Weights of a small mixture-of-experts language model, trained from scratch on English Wikipedia: 2 picks a token.
Below are experts of layer 11 (counted from 0) of a mixture-of-experts language model. Rows are named router (the router's row for the expert), gate (a neuron's input weights, with its number), up (a neuron's input weights, with its number), down (a neuron's output weights, with its number) and show model dimensions 0-191. Each number is 128 + 24 x the weight over its row's rms, rounded and kept within 0 to 255.
Before each expert's rows: a language model's description of what the expert responds to; "comes before" lists some tokens at least twice as common just after its tokens as in all text. This comes from a sample of Wikipedia text that the model never trained on. Tokens count by the router's weight.

# expert 30
Description: Proper-noun head words. Whole-word nouns in names of places, buildings and people, such as House, Hall, Street, King, London, Smith, plus surname endings.
comes before: ",", ".", " of", " and", " |", " of the"
router [177 153 130 159 148 152 131 118  96 166 130 169  82 130 122 112 146 103 116 108 141 122 128 105 109 135 122 146 142 131 134 129 123 160 172 106 168 102 116  97 152 119 123  80 150 161 160 117 141 134 130 113 160 122 119 131 135 152 111 169 173 120 122 114  94 145 104 106  89 112 119 146 131 144 132 106 100 175 149 144 123 132 154 118 142 158 132 173 105 137  90 176 108 145  67 101 140 141 124 125  99 163 142 111 136 104 159  98 110 133 121 129 106 116  99 134 159 103 160 126 134 128 131 106  96  72  84 131 150 123 107 123 112 116 143 145 111 108  73 111 113 122  80 129 157 102 148 110 129 139 169 106 112 124 128  94 132 136 142 123 168 145 113 174 177 103 131 151 117 142 128 140  84 134 136 139 153 160 158 146 157 185 141 137 106 111  86 129 157 170 119 119]
gate2 [102 142 147  79  79 128 139 114  85 133 139 108 136 150 179 149 151 112 137 140 107 141 119 134 111 168 163 135 140 166  89 162 121 129 100 110 179 139  79 129 126 155  82 110 172 151 170 134 106 119 131 122 173 129 148 139 114 138 146 115 110 146  91 126 149 133 109 121 114 128 138 111 144 127 155 115  89 185 131 162 119  90 100 128 139 112  96 179 122 124 144 140 137 112 120 146 125 180  92  95 118  80 126 107 122  98 111 127  92  86 157 111 128 101 137 135 150 104 143 131 143 130 140 145  81 106 115 137 158 147 124 137 141 136 123 131 123 138 108 146 106 143 124 169 139 121 129 182 149 117 118  86 118 148 108 121 122 101  94  99 129  92 120 134  82 116 142 166 155 126 139 137 118 108 140 174 102 119 152 121 128 109 148 101 184  95  88 149 108 165 108 133]
up2 [119 108 158 128 153 123 116 142 106 113 156 105 130 145 137 142 110 104 137 124 131 104  89 133 119 106 115 152  84 115 132 167 163 141 133  73 143 135  93 129 103  64 127 154 137  96 136 129 137  97 117  96 112 126 127 126  98 126 105 150 130 162 160 123 127 156  87 128 143 121 135 128 122 105 105  81 126 134 154 130 142 146 151 135 149  80 109 152 143 144  64 132  88 165 128 104 116 144 119 139 165 103 142 129 118 123 116 103 146 123 151 144  72 108 117 104  88 102 154 130 139 132 116 141 189 157 117 151 151 153 112 145 101 128 136 135 168 122  93 118 162 118 126 138 146 139 115 141 135 118  99 131  89 111 149 128 124  72 135 103 135 146  95  93 158 117 134 125 179 153  93 149  97 128 131 127 143  76 135 116 140 146 113 180 112 111  51 149 125  75 102 127]
down2 [105 118  99 118 128 129 148 140 107  90  90 132 136 187 152 130 137 102 134 135 130 112 166 152 104 126 159 132 125 132 127 133 105 112 136  76 110 168 120 148 123 108 115 141  95  97 142 121 145 141 148 123 111 127 117 127 114 127 156  72 106  86 108 119 146 171  95 183 111 143 167 154 117  99  80 125 107 151 106 145 107 149 174 134 125 131 157 149 109 151  98 129 135 117 152 148 112 104  83 158 129  85 130 123 166 112 133 128 149 115 119 147  70  73 139 147  75 150 132 163 145 138 144 119 146 123 119 162 127 136 137 107 114 163  90  92 134 101  61 153 100 134 100 125 140 133 139 158 151 132 157 102 128 160 132 122 151  62 102  91 123  93 136 110 122 147 146 121 152 120  98 130  87 156 111 148 120 144 131 153 133 147 118 153 146  96 132 130 120 160 134 150]
gate3 [118 130 113 109  77 115 162 128 125 123 124  99 120 118 128 124 101 145 101 107 124 164 117 121 119 137 121 143 133  81 134 151 140 113 143 107 138 108 113 111 102 130  92  71 122  99 150 150 137 132 143 119 120 107 145 129 163 123 132 153 176 108 165  99 139 154 151 158  74 109 113 155 139 100 112 164 113  98 109 146 133 134 135 188 102 130  77 128 122  78 143 138 161 169 162 165 112 148 100 122 133 111 125 140 103  97 152  98 115 132 108  82 131 134 105  84 131  82 108 130 144 129 127 114  80 122 125 129 116 139 128 120 103 141 110 105 128 124 134 109 111 138 111 175 153 174 170 119 130 123 141 143 134 167  97  48 145 110 148 171 120 141 110 115 116 121  98 138 164 155 132  87 119 143 123 129 153  98 115  77 162 142  95 149 146  86 158 152 150 120 107 118]
up3 [128 145 129 156 111 132 151 129 151 161 150  80 103 117 143 113 114 128 167  47  95 117 139 134 131 135 142 120  99 123 163 155 108 140 123 124 118 112 173 131 158 127 109  89 115 143 139 114 142 129 146 138 141 127 159 128 163 143 155 135 150 119  78 119 133 192  59 128 103 108 130 126 146 109 141 141 159 158 134 134 163 142 177 131 137 120 100 162 111 111 139 154 114 146 113 133 124 167 118 159 116 127 141  92 100 136 146  99 174 130 127 113 139 154 147 133 152 145 132 126 114 108 118 160 140  88 145 123 117 143 138 111 164 147 167 126 180 107 143 117 102 133 136 184 118 139 114 131  92 117  98 140  98 158 176 151 138 118 142 126 116 130 134  89 160 158  84 147 120 107 165 157 177 135 132  94 169 101 108 106 117 111  97  89 123 160 136 141 165 133 156 146]
down3 [151 151 120 142 157 160 146 171 110 141 120 160 146  75 133 139 172  99 121 127  74 119 152 119 123 106 155 104 175 175 119 125  74 131 167 124 126  90 122 122 118 144 112 126 113 146 104 108 124 155 122 132 103 162 150 150 103  98 150 121 118 128  98 131 147 141 116 151 134 165 165 123 153 121 164 124 134 162 155  92 181 132 163  97 121 117 141 148  98 123 125 132 169 118  89 137 105 127 131 183 150  97 142 105 124 140  72 119 123 103 111 140 142 126  86 114 146 116 121 117 131 123 150 140 102 158 149 131 128 147  99 136 123 116 145 117 181 179 160 119  91 120 136 157  98 128  70 175 130 116 126 174 123  92 133 133 131 135 126 150 127  67 124 119 132 149 128 114 103 130 140 153 155  95 115 121 160 124 154 129 154 121 107  83 119 169 149 127 120 111 117  96]
gate4 [115 133 114  91  87 114 138 152 121 147 124 110 100 165 133 148 142 161 136 137 111  98 108 132 135 127 175 128 100 152 151 165  98 135 158 154 116 114 142 136 154 149 109 100 158 163  97  81 115 140 138 142 183 168 136  82 104 111 168 133 159  96 147 125 109 143 119 109  99 144 112  97 134  95 130 101  87  98 155 195  85 156 107 131 142 157 145 139 109 104 132 137 141 131  88 111  98 114 145 145 111 124 116 148 109 105 130 155  65 144 176 129 130 132  96 119 120 108 135 101 117 123 137 139 171  79 106 149 137 133 137 136 154  99  84 114 120 111 130 116 118 179 126 136 136 106 134 144 124 141 172 124 112 125 144 124 168 137 147 172 116 170 153 120 104 109 148 113 139 129 144 133 104 100 153 122 132 111 142 154 119 145 123 104  96 169 138 107 141 155 184  87]
up4 [139 133 163 138 144 127 145 159 138 146 150 122 150 102 101 134  91 100 156 121 114 113 123 126  83 108  80 116 119  89 114 107 128 155  96 103  84 108 110 103  94 137 165 140 117  82 116 157 129 141 103 127 135 136 130 129 129 151 108 108  82 118 134 116 145 113 107 132 110 143 114 147 169 132 128 119 131 143  98 128 156 106 118 112 134 147 134 141 123 138 128 143 105  81 139 155 109 160 162 130 152  92 165 116 168 168 102  90 113 133 110 136 165 135 144 113 127 144 109  98  75  72 106 133 107  77 120 124 137  81 118  84 105 126 181 127 107 146 131 153  95  82 158 135 130 109 113 139 144 121 175 144 167 102 164 128 104 139 112 122  97  87  92 134 130 129 121 121 138 150 126 105  96 120  92 136 111 109  87 124  78 167 156 185 117  94 111 127 154 127 109 141]
down4 [170 121 152 145 102 146 120 127  88 149 144 125 123 135 107  75 133 128 142 156 137 130 104 157 112 118 142 141 152 130 188 132  89 133 196 141 131 108 106 140 154 143 125 126 102 129 115 151 141 123 137 148 115 135 137 122 139 140  86 178 120  94 124  95 112  73  94 197  92 129 109 149 134  83 149 178 113 153 121  85 146 172 179 117 145 139 106 132 157 152 166 110 100 161 123 141 156 159  78 111 110 134 119 162 147 138 171 119 138 112 123  78 128 116 172 153 146 146 151 131 156 120 113  97 161 152 129 118 124 146 102 146 167 128 135 138 109 126 135 126 135 156 129 143 145 141 160 107 146 123 110 126 123 100  83 122 131 130 162  79 137  95  97 123 133 105 155 136 121 158 124  94 167 117 117 124 154 137 153 105 128 143  78 117 152 132 129 112 120 148 119 138]
gate5 [116 127 134 183 156 141 129 127 154 135 142  69  47 121 186 119 125 145 121  97 184 102 156 111 116 133 132 113 145 124 133 151 121 152 157 123 130  97 136 162 124 129 105 149  90 125  95  89 118 121 143 133 133 138 150 139 158 135  99 123 186 153 144  96 145 172 131 149 126 118 147 107 115 148 132 142 135 179 132 112 140 162 132 163 130 142 125 132 119 142 115 105 145 107 103 100 143 106 121 168 134 186 131 142 141 141 122 151 134 138  91  95 107 118 123 137 117 175 107 124 159 130 139 127  59 129 114 144 115  95  94 150 114 150 113  95 120 120 172 142 129 142 131  78 140 123 133 140 139 146 114 125 143 110 179 117 178 139  93 134 166 147 160 115 146 122 140 115 137 100  88 121 117 139 105  92 176 107 140 139 126 154 105 135 135 152 162 117 162 129 161 110]
up5 [101 113 150 140 119 114 145 144 130 127 109 142 115 120 113 154 140 102 164 148 101  89 115 143 140 132 140 165 151 119 118  74 119 108 118 157 141 181  90 149  99  68 142 138 102 119  87 132 109 115 113 122 103 140 104  91 122 111 160 129 138 106 176 148 135 114 113 144 116 159 140 125 148 141 114 112 126 135 135 101  83 164 164 127 118 112 122 159 137 151 154 124 122  80 112 118  87 140 106 154  91 136 148 112 158 143 139 146 120 113 122  99 133 125 144 122 105 135 109 179 128 123 126 102  93 131 133 151 136 103 127 147 160 134 114 144  54 145  84 149 184 154 108 190 146 174 149 147 125 116 153 109 133 136 145 191 121  86  90  90 114 107 128 108 166 126 110 145 142 124 138 120 121 133 150 132  83 101 104 103 119 118 121 159 153 118 137 110 182 124  94 131]
down5 [166 127 121  99 145 121 150 138 126 144  95 125 142 139 141 148 113 186 137 164 101 172  96 128 127 133 123 128 148 133 150 151 109 131 111  74 173 118 144 142 127 155  89 102 115 121 113 128 143 133 121  98 103  97 152 121 167 138 152 157 177 112 150 118 135 185 118 159 132 110 129 114 106  92 119 130 138 143  98 156 158 148 114 123 138  99 192 134 153 135 144  95 142 139 150 137 104 133 136 146 121 115 161 132 114 104 151 120 133 152  87 158 111 133 125 111 162 159 128 153 156 138 111 133 120  94 153 149 139 126 114 150  73 130 132 134 103 134 143 110 165 135 146 103 159  79 186  93 118 140 114 118 109 108 167  82 170 140 138 167 158 139 141 136 143 133 166  77 152 163 134 126  94 135 113 165 157 164 179 121 131 157 100 116  99 138 140 114 139 123 103 156]
gate6 [148 123 119  99 136 113 111 107 102  87 174 143 153 169 136 148 109 134 115 135 146 133 153 114  95 130 100 147 108  74 101 104 122 154 134 139 140 106  96 183 139 133 151 100 138 136 168 120 128 120  91 157 121 127 135 104  98 194 193  95 162 123 117 116 111 132  88 127 170 126 118 136 144 130 135 125 111 130 152 179 126 131 117 165 135 117 153 145 167 142 144 130 115 140 149  66 139 134 131 154 126 156 145 156 118 129 146 143 103 154 121 141  90 143 113 153 144 176 139 155 113  87 159  98 124 110 112  91 161 150 127 170 110 136 139 181 146  96 146 137 112 152 146 128 128 101 116 122 122 114 158 118 103 119 160  89 135 128 129 125 136 102 102 133  99 102 112 173  88 143 109 150 151 133 109 119 170 116 131 151 145 161 136 119 137 148 120 181  96 108 161  93]
up6 [137 149 151 102 146 138 103 120 142 122 141 124 109 119 101 129  78 112 109 131 123 136 176 104 116 144 122 115 132  73 122 123 124 151 141 137 124 106 107 152 118 183 104 110 130 125 126 122 131 118 148 145  75 131 130 140 136 162 152 128 134 163 106 142 118 103  69 117 133 124 135 160 136 142 133  98 134 114 170 154 143 108 148 155 135 125 167 130 153 107 126 119 133 153 132 115  92  87 109 113 145 127 169  98 157 143 113 125 150 133 136 135  92 122 125 156 108 118 130 170  83 117 127 124 140 109 162 114 126 151 109 139 129  68  72 142 143 101 152 106  91 161 168 101 114  98 129 160 186 123 138  67 121 159 159 154 136 157 126 130 176 108 119 117 149 111  95 152 126 131 143 173  71 132 128 138 159 121 132  96 146 178 165 103  74 162 138 134 155 126 147 111]
down6 [174 115 149 127 112  84 148 114 127  84 149 147 102 151 155  89 142 133 152  80  81 109 116 145 150 129 112 126 141 106 123 140 175 118 171 141 150  89 142 106 112 153 125 155  98 156 153 105 143 126 109 128  85 140 188 150 125 130 121 119  86 107 121 167  97 160 164 119 127 105 138 170 110 171 175 119 155 153 152 123 127 161 162 155 110 135 124 115 133 149 172 131 159 143 117 158 161  96 138 112 117 113 129  98  89 104 119  94 113 153 178 124 133  93 117  89 105 110 119 121 109 133  97 116 124  88 157 115 122 148 153  99 155 126 115 117 124 145 118 126 103 138 142 118 104 105 109 136 177 120 111 160 117 165 118 159 107 134 131 154 124 145 135 134 139 107 136 131 123 130 120 104 124 143 152 157  82 150  97 120  97 129 163 110 180 132 146 176 101 150 155 130]
gate7 [ 59 168 157 128 106 111 152 134 111 153 168 109 105  71 109 104 152 128 141 115 121 143 143 139 112 147 131 160 116 127 149 130  65 157 127 111 127 142 137 135 106 192 145 130  97 132 148 159 141 136 118 140  89 141 101 148 105 122 184 115 140 148 129 112 115 113 109 152  96 116 130 113 152 124  90 145  71  86 107 123 122  91 115 114 163 133 119 110 122 131 124 140 146 103 130 147 109 125 125  97 104 102 160 172 132 133 115 107 108  93 137 141 120  90 150 140 150 124 147 114  96 120  82 135  80 107 108 117 131 159 149 117 135 165 158 117 140 168 102 135 114 128  86 148 145 143 157 111 123 141 141 122 114 108 125 116  74 128  77 119 173 110 109 178 154 147 113 148 122 110 149  67 175 126 104 139 129  99 127 132 135 146 141 114 105 150 146 120 126  93 151 150]
up7 [150 135  92 133 167 144 105 134  83 116  94  69 145 126 100 202 120 130  95 134 154 145 120 157 145 124 127 102 139 129 127 147 183 134 109 112 151 124 132 148 139 118 188 135  86  92 109 113 124 149 131 123 127 129 155 122 141 140 123 107  75 124 127 158 102 158 137 121 120 151 152 133 164 117 117 159  78 144 116 128 129 154 122 156 118 121 148 122 135 126  96 130 127 137 183 147 156 148  95  92 182 149 123 134 112 131 126 112 149 132 151 108 108 145 120 111 144 147 121 128 114 148 105  88 123  97 104  97 164 117 169 140 144 149 143 104 203 120 114 124  81 128 135 107 133 157 107 130 148 129 113 130 165 157  78 112 144 148 149 108 133 116 125  75 106 140 122 158 116 152  97 147  84 107 138  99 125 114 120 131 126 104  80 118 151 112 112 150 111 104 172 107]
down7 [125 110 115 127  79 130 180 128 134 138 129 123 140  98 122 167 132  87 112  97 128  76 137 136 138 155 126 141 178 144  98 130 111 131 154 115 121 119  96  96 141  90 145 123 139 133 104 164 136 132 180 142 158 126 152 142 166 115 104 182 133 142 110 147 146 143 155 128 101 135 142 105 130 116 108 130 119 100 143  86 117 130  72 173 134 116 156 149 122 116 158 129 100 157  88 119 119 150 147 195 124  95  99 108 128  89 123 132 121 144 161 144  91 100 139 139  96  92 108 144 128 155 143 153 128 155 146 138 130 115 141 105  60  87  99 137  97 121 132 111 137 136 133 147 147  91 143  93 125  73 142 118 130 114 134 141 124 156 108 104 137 126 178 137 111 126 140 121 182 154 120 154 112 106 123  94 146 196 135 115 145 125 136 147 112 158 136 138 150  88 125 135]
gate8 [101 146 150 129 147 110 156 107  95 153 135  78 124 103 164 132 103  83 164 131 105 129 130 100 165  86 140 132 108 112 134 124 117 130 111  99 153 140 176 103 162  98 162  93 114 102 104 156 141 112 156  94  92 136 144  95 125 131  70 132 117  86 146 137 160  83 118 103 118  76 145 117 121 150  95  73 126 135 126 133 102 147 101 182 159 112 124 147 109  91  98 132 153 154 106 134 155 133 125 134 135 170 138 118  99 101 100 136 134 101 140 125 140 144 145 127 160 128 133 127 151 112 126 178 126 103 137 114 126 115 149 111 127 131 136 134 120  89  89  88 150 115 171 127 148 133 142 146 155 153 154 139 165  89 154  67 130 122 147 140 130 116 132  91 153 103 159  96 138 147 165 137 113 126 157 147 137 104  96 151 163 168 115 115 124 138 136  99 118 101 138 143]
up8 [129 128 122 100 139 135 144 130 147  78 145 132 107 115 144 164 122  92 131 117 168 146  81 111 127 135 155 101 159  94 125 125 114 139 111 107 133 128 156 146 157 154 102 114  92 115 110  89 178 107 136 136 172 143 130 111 161 135 161 131 125 119  99 105 148 107 161 137 140  93 114 120 124 131 158 154  87 109 132 133 132  53 178 148 155 148 114 159 115 150 117 101 146 155 116 153 170  97 155  72  90 119  71 155 107 158 119 127 115 134 161 153 112 141 107 119 131 100 112 146  75 124 115 173 129 133 168 140  99 135 119 108 134 176 133 154 148 111 109 133 166 111 120 130 148 147 147 110 131  85 137 122 102 102 132 105 125 104 145 163 172 114 127 158 106 127 153  98 135 142 135 165 119  83 170 118 104 121 142 136 120 174 128  97 121 132 108 153 112 121 144 109]
down8 [ 84 123 158 112 132 132 153 142 118 111 108 164 130 133 146 118 137 127 137  91 113  83 124 132 144 118 127 129  83 112 106 127  80  90  80 162 106 123 112 148 154 121 149 168 118 138 122  94 157 133 146 134 171  99 111 121 134 111 137  93 157 136 144 103  89 159 164 116 140 156 140 116 116 111  96 104  95 128 131 156 117 143 127 154 121 143 110 135 117 176 126 164 103 138 121 127 143 192 111 151 163 129 100  80 141 149 160 101 122 140 113 111 143 133 153 181 102 101 101 162 128 147 125 135 117 125  91 101 121 150 103  81 121 112 165 142 135 117 136 129 134 132 141 144  98 144  88 111 160  95 127 122 158 139 156 121  97 107  88 113 188 139 148 184 133  99 167 145 127 118 137 100  95  98 144 145 135 135  72 152  91 142 105 125 127 124 114 128 110  95  87 108]
gate9 [135 129 150 125 146 132 123 129 108 151 137 157  95 102 141 100 128 143 173 119 125 131 170 121 113 127 106 168 157 136  90 130 132 133 137 136 151 127 135 128 148 132 104 137 124 146 119 116 177  88 152 141 136 124 135 106 105 130 100 113 161 162 121 157  91 123  92 124 148 138 101 118 128 101 137 109 154 132 139 117 137 129 134  78 134 160 169 113 164 112  67 128  99 208 128 116 187 145 142 138 105 124 116 120 143 139 119 108 121 106 113  82 114 115 150 134 157 132 127 113 132 168 121  66 136 103 104  99 128 126 120 135 137  99 109 132 127 115 152 129 168  75  98 132 130 125 139  99 171 156 129 128 148 136 112  70 135  84 127  93  86  93 168 160 151 120 180 137 127 128 154 166 152 144  96 157 119 162 149 116 149 183 155 130 135 129 114 154 152 169 117 146]
up9 [144 145 138 160 160 133 125 164 141 140 131 130  67 115 100 128  81 161 184 113 140 136 100 116  93 117 158 148 167 163 135 100  88 138 164 122 124 123 111 131 119 140  79 108 142 123 141  90 123 159 131 136 177 100  91 152  93 150 107 118 177 145 122 163 104 109 115 125 120 145 120 124 103 105 154 108  77 147 122 121 120 129 116 103 105 134 133 133 148 128 128 134 110 163  97 145 141 146 129  92 133 196 128 139 150 104 110 118 102 100 104 117 109 173 103 108 128 119 135 135 161 145 143 120 106 160 126 133  99 140 120 120 123 104  90 128 145 120 139 141 133  84 103 149 108  97 117 135 182 149 142 139  97 114 175  80 155 110 155 155 134 151 123 195 167 106 168 106 122  87 119 152 110 125 120 140 134 136 154 142 180 106 146 132 144 109 136 126 108 144 142 133]
down9 [134 127 135 127 126  85 157 112 137 117 168 140 123 127 157 137 148 114 130 118 147 184 153 101 113 115 119  93 121 106  93 141 117 148 149 113 124 147 135 150 115 132 138 175 104 132 132 110 194 111 108 141 134 111 139 135 144 115 161 137 114 125 129 136 152 124 127 140 107 102 151 141 131 137 119 118 165 134 138 117 102 121 164 167  97 143 122 103  85  94 150 164 138 174 163 150 113  96 106 159 101 131 114  87 125  97  61  76 120 145 118 154 110 141 117 137 125  98 172 142  91 129 149 180 165 161 134 124  98 140  98 108  86 151 166 129 106 146 141 149 104 104 107 133 113 157  85 106 119  74 116 155 171 139 131 144 130 143 103 124 149  99 137 161 116 117 123 108  96 138 157 117 120 188 119 174 135 108 134 148 132  94 172 118 109 120  85 163 119 125 131 134]
gate10 [146 123 184 130 147  87 168 128 140 137 135 143  77 167 150 131 174 133 133  99  99 133 144  79 156 130 124 138 127 144 148 168 121 137 140 150 165 164 101 141 136 119 115 136 108 181 106 121 142  81 105 133 155 110 142 111 145 123 138 123 167 156 176 128 164 145  83 138 125 113 186 120 148 130 138 124 104 156 134 118 139 119 125 142 117 186 143 135 111 124 118 176 115 128  63 137 125 113 135 173 149 139 129 163 125  72 130 163 124 126 142 144 127  91 142 109 124  98 121 108 164 131 108 125 111 109 122 138 126 155 121 110 102 155 130 152 113 131 149 168 169 107 111 131 117 143 146 155 129 141 103 124  88  89 127 113 108  92 122 131  95 166 133 148 118 114 133 145 125 173 133 106 135 133 114 193 142 125 150 119 163 143 160  95 132 115  96  99 162  96 104 109]
up10 [114 135 152 119 115 105 148 153 158 120  62 154  78 112 108 151 152 137 106  95 156 148 123 154 142 113 143 153 116 139 142 123 114 152 133 122 152 154 132 141 132 141 105 129 111 148  53 133 180 144 149 127 105 113 135 142  96  94 120 144 121 113 155 130 109 121 164 156  75  96 121 139 110 105 121 118 130 112 122 146 115  93 108 134 152 104 107 104 143 196 103 152 107  89  82 121 151 151 119 112  93  73 117 152 118 133 162 116 113 133 118 130 119 134 135 126 109 118 167 144 124 131 148 106 116 146 162 125 125 115 166 127 114 156 145 108 130 115 115 115 162 120 142 132 136 144 148 100 144 142 142 131 154 146 134 133  97  99 162 101 132 104 135 101 124 114 171  66 184 136 151 123 144 124 111 129 155 126 117 207 123 117 111 175 152 103 150 151 180 104 117 155]
down10 [150 100 123 139 110 123 110 127 103 153 120 128 139 121 124 142 117 135 127 140 125 155 107 139 118 131 132  94 144 132 133 125 133  88 125  95 127 128 123 114 119  94 106 130 158 162 140 152  86 122 115 128 175 125 151 101  93 145 153 155 119  91  74 109 167  91 125  83 124 153 130 117 141  85 102 121 185 165  92 135 132 171  87  77 173 138 128 145 131 140 137 181 150 153 142 116 112 115 142 104 163  90 129 139 146 137 168 118 123 148 119 108 116 103 155  97 132 157  91 141 142  77 134 144 132 122 100 139 100 141 112 133 100 155 170 132 126 124 112 150 179 156 139 176 159 134 177 144 137  72  97 102 148 122 172 147 124 117 169 143 125 129 128 125 121 143  95 163 105 136 121 125 130 108 133 127 147  78 119 121 168 172 185 126 130 114 125 112 143 144 113 106]
gate11 [158 114 145 116 139 108 164 104 143 138 116  95  47 174 151  87 111 151 131 153 115 145 130 128 128 142 129 120 143 145 150  85 116 142 114 124 133 114 137 134 145 133  90 115 137 108 117 109  89 129 121 110 128 145 174 138 121  97 134 122 122 113 138 135 138 115  77 100  99 112 139 156 188 117 130  82  81 161 180 126 109 111 109 112 129 160 109 149 155 115 105 164 123 135  96 152 129 136  78 150 145 175 142 162  90 117 129 129 131 129 143 122 119 139 109 132 130 130 130 158 177 124 111 111 109  99 132 118 177 116  65 125 195 136 144  78  94 145 147  87  99 155 133 120 155 124 145 132 140 155 123  94 115 105 121  83 155 110 120 127 113 129 140 118 112 150 141  76 136 114 143 168 128 158 115 140 102 130 152 112 107 138 108 125 164 126 140 123 134 150 170 107]
up11 [118 102 144 142 160 132  97 115  94 133 107 128  94 133 115 175 109 142  92 139  71 122 123 137  97 142 110 111  97 142  96  94 112 121 133  99 170 137  84 117 120  77  97 105 127 185 104 102 115 157 125 140 176 117 148  63 147 124 158  95 157 122 119 139 127 128 131 115 132 162 112  83 104 103 126  79  77 145  95 150 135 148 110 147 100 133 153 128 153 127  97  95 131 111 144  90  97  80 101 120 144 162 146 135 170 100 126 103 167 163  59 130 162 106 127 144 134 113 127 135 109 144 130 101 151 108 102 112 168 138 120 110 138 135 136 127  90 140 100 140 133 117 109 132 140 113 125 126 126 116 137 103 110 116 123 131 164 126  97 151 133 180  86 159 134 136 127 146 163 130 122 140 100 127 120 130 105 117 157 139 104 119  92 105 149 105 121 116 107 163 152 122]
down11 [124 158 157 117 129 104 109 138 129 134 104 151 140 170 142 161 112 103 101 144 169 109 147 165 125 142 129  84  43 110 121 119 128 123 126 112 166 113 136 146 124 123 113 162 102 148 123 150 128 137 127  86 158 122 134 120 149 126  79 145 156  88 109 114 148 134  95 139 154 133 127 122 128 121  98 108  73 169 108 149 148 104 124 119  64 129 112 129  86 133 144 102 109 138 141 101  51 107 182 156 111  99 111 141 135 111 128 128 159 135 152 145 112 141 142 151 168 157 124 129  98 135  95  90 135 133 145 122 159 111 120 134 126 139 147 162 109 163 102 105  98  97 134  91 139 130 109 158 105 122 125 118 121 123 150 152 131 161 143 179 161 139 119  95 140 111 159 133 129 111 131 134  63 122 119 114 157  94 143 118 126  80 132 110  99 107 130 160 121 138 125  93]
gate12 [177 125 126 137 103 141 144  99 123 115 159  99 113 102  84 132 102 116 141 143 107 120  83 154 150 124 145  99 107 169 153 139 136 156 132 114 140 148 112 146 109 137  79 108 136 149  77 112 109 146 156  98  96 125 122 105  96 164 139 113 167 113 165 108 105 112 143  95 114  93 139 118 142 157 109 169  94 166 135 116 109  94 121 166 118 150 101 165 110 144  74  63 146 139 120 127 124 131 137 123 133 172 126 169 144 143 143 138  87 110  96 109 118 121 119 147 159 149 129 110 116 113 143 120 117 117 119 112 129 104 126 153 180 119 119 170 114 126 115 109 115 173 142 152 137 112 131 150 134 125 126 121 119 135 101 110 184 126  95 166 121 127 100 173 115 130 180 105 160 117  80 166 103 154 124 134 106 156 143 114 125 128 111 115 128 165  90 157 139 103 169 140]
up12 [142 107 114 113 154 124 123 120 140 176 158 119 155 154 132 120 153 101 104 159  89 142 111 155 114 118 174 132 113 144 104 117 123 113 153 159 112 130 144  92 133 103 143 139 135 141 141 125 122 185 134 150 117 120 133 128  95 118 102 141 145  74 161 139 212  99 178 139 118 114 114 113  98 117 132 130 151 127 136 167 120 108  86  99 148 111 157 142 120 117 151 105 118 120 130 129 167 142 151 114 150 130  94  92  76 173 131 121 154 178 140 106 176 129  95 162 123 163 121  95 164 118 113 163 130 120 118 106  87 179 117 134 137 167 122 159 123 111  90 115 116 101 132 144 136  95 109 126 112 138 146 151 119  98 111 157 113 136 104 135  96 143  82 115 113 137 122 145 114 147 129 109 126 154 168 110 144 122 146 113  96 164 141 130 152 123 129 130 139 110 175  66]
down12 [126  67  92  85 143  87 140 128 129 111 158 157 138 146 179 149 125 142 101 114 122 180 123  97 129 128 141 112 137 102 130 159 120 142 149 125 130  70 112  93 110  84 101 139  93 108 137 147 102 141 115 140 101 128 124 154 133 107 112 165 111 119 140 115 124 138 140 116  87 106  92 150 143  87  89 167 161 132 139 135  82 116 117 137 184  96 140 136 118 129 124 170 111 171 116 138 134 143  98 154 154 114 127 140 115 138 149  94 146 143 119 115 129 135  90  67  99 132  95 123 119 125 119 153  87 160 140 140 120 133 178  98 144 126 137 130 166 167 163 144 161  90 150 156 110 109 114 108 145 133 156 175 130 159 140 173 116 149 124  86  99 101 115 170 162 105 131 102 121 125 139 152 120 158 113 116 158 144 135 131 118 104 162 112 131 136 129 156 143 125 139 114]
gate13 [146 120 137 137 152 115 124 155 106 113 119 105 138  94 125 149 131 130 175 125 151 195 160 137 132 145  90  98 151 134 145 146 119 100 130 126 175 128 147 176  84 151 113 108 114 101 131 129 139 115 137 106 150 135 136 110 154 144 133 174 131 144 115 144 114 112 173 145 100 150 115 112  85 119 145  98 128 116  88  92 142 158 147 131 113 119  93 153 111  89 133 108 165 166  81 157 136 152  86 139 104 137 149 156 142 116 123 155 153 113 140 153 136 109 148 113 141 127 137 127 134 138 125  85 117 115 106 135 127 113 133  95  90 147  95 123 144 170  94 114  98 162  50 108 113  85 145 127 133 176 133  95 146 137 130 103 118  86 122 136 164 117 136 136 121  76 114 150 113  88 142 182 112 132 139 152 144 145 141 163 111 106  95 107 127 110 148 159 133 173 110 144]
up13 [158  94 133 129 167 148 114 108 171 134 182 114 164 120 139 130  92 144 160 148 127 105 110 126 127 110 119 107  98 161  90 127  95 100 106 107 140 105 112 133 137 161 166 106 116  78 110 126 111 149 115 117 102 101  87 122 132 127 104 123 139 157 150 162  90  87 127 107 125  96 128 102 126 158 167 129 123 120 109 107  89 108 158 134 114 124  90 125 107 113 133 120 165 124 123  94 123 182 121 146 124 119 152 160 169 139 140 111 142 121 111 151  88 146  87 105 130 154 148  96 120 123 125 148 138 133 106 129 127 127 169 166  92 105 154 114 131 155 159 132 110 105 133 180 133 122 171 148 131 146 157 116 113  88 130 107 153 107 163 161 171 100 131 103 110 117 144 103  90 116 180 160 119  74 147  98 154 150  94 150 154 100 107  98 150 111 128 144 121 117 155 126]
down13 [145 176 151 151 155 121 148  84 153 122  88 131  99 104 152 142  95 102 138 150 135 110 105 141 135 111 132 133 119 106 134 123  85 129 147 120  89 182 104 188 130 136 140 153  99 128 142 139 139 159  87 168 132 142 189 146 144 111 141 134  92 122 168 181  96  95 149 121  95 147 126 131 121 111 127 118 116 121 108 107 134 149 127 135  83 180  92 149 113 144 141 116 160 147 111 131 140  49 113 137 125 127 112 130 146  81 137 131 164 119 121 145 106 131 126 141 104 108 120 158 143 138  94 163 147 170 145 132 159 145 163 169 125 100 173 152 104 100 128 142  66 141 126 124 150  76 100 136 115 157 150 137 158 135  97 128 143 111 150 121 137 133 153 127 167 116 159  97 119 150 101 117 123 149 114 138 142 106 145 166 140 124 114 126 123 138 129 102  93 141 132 135]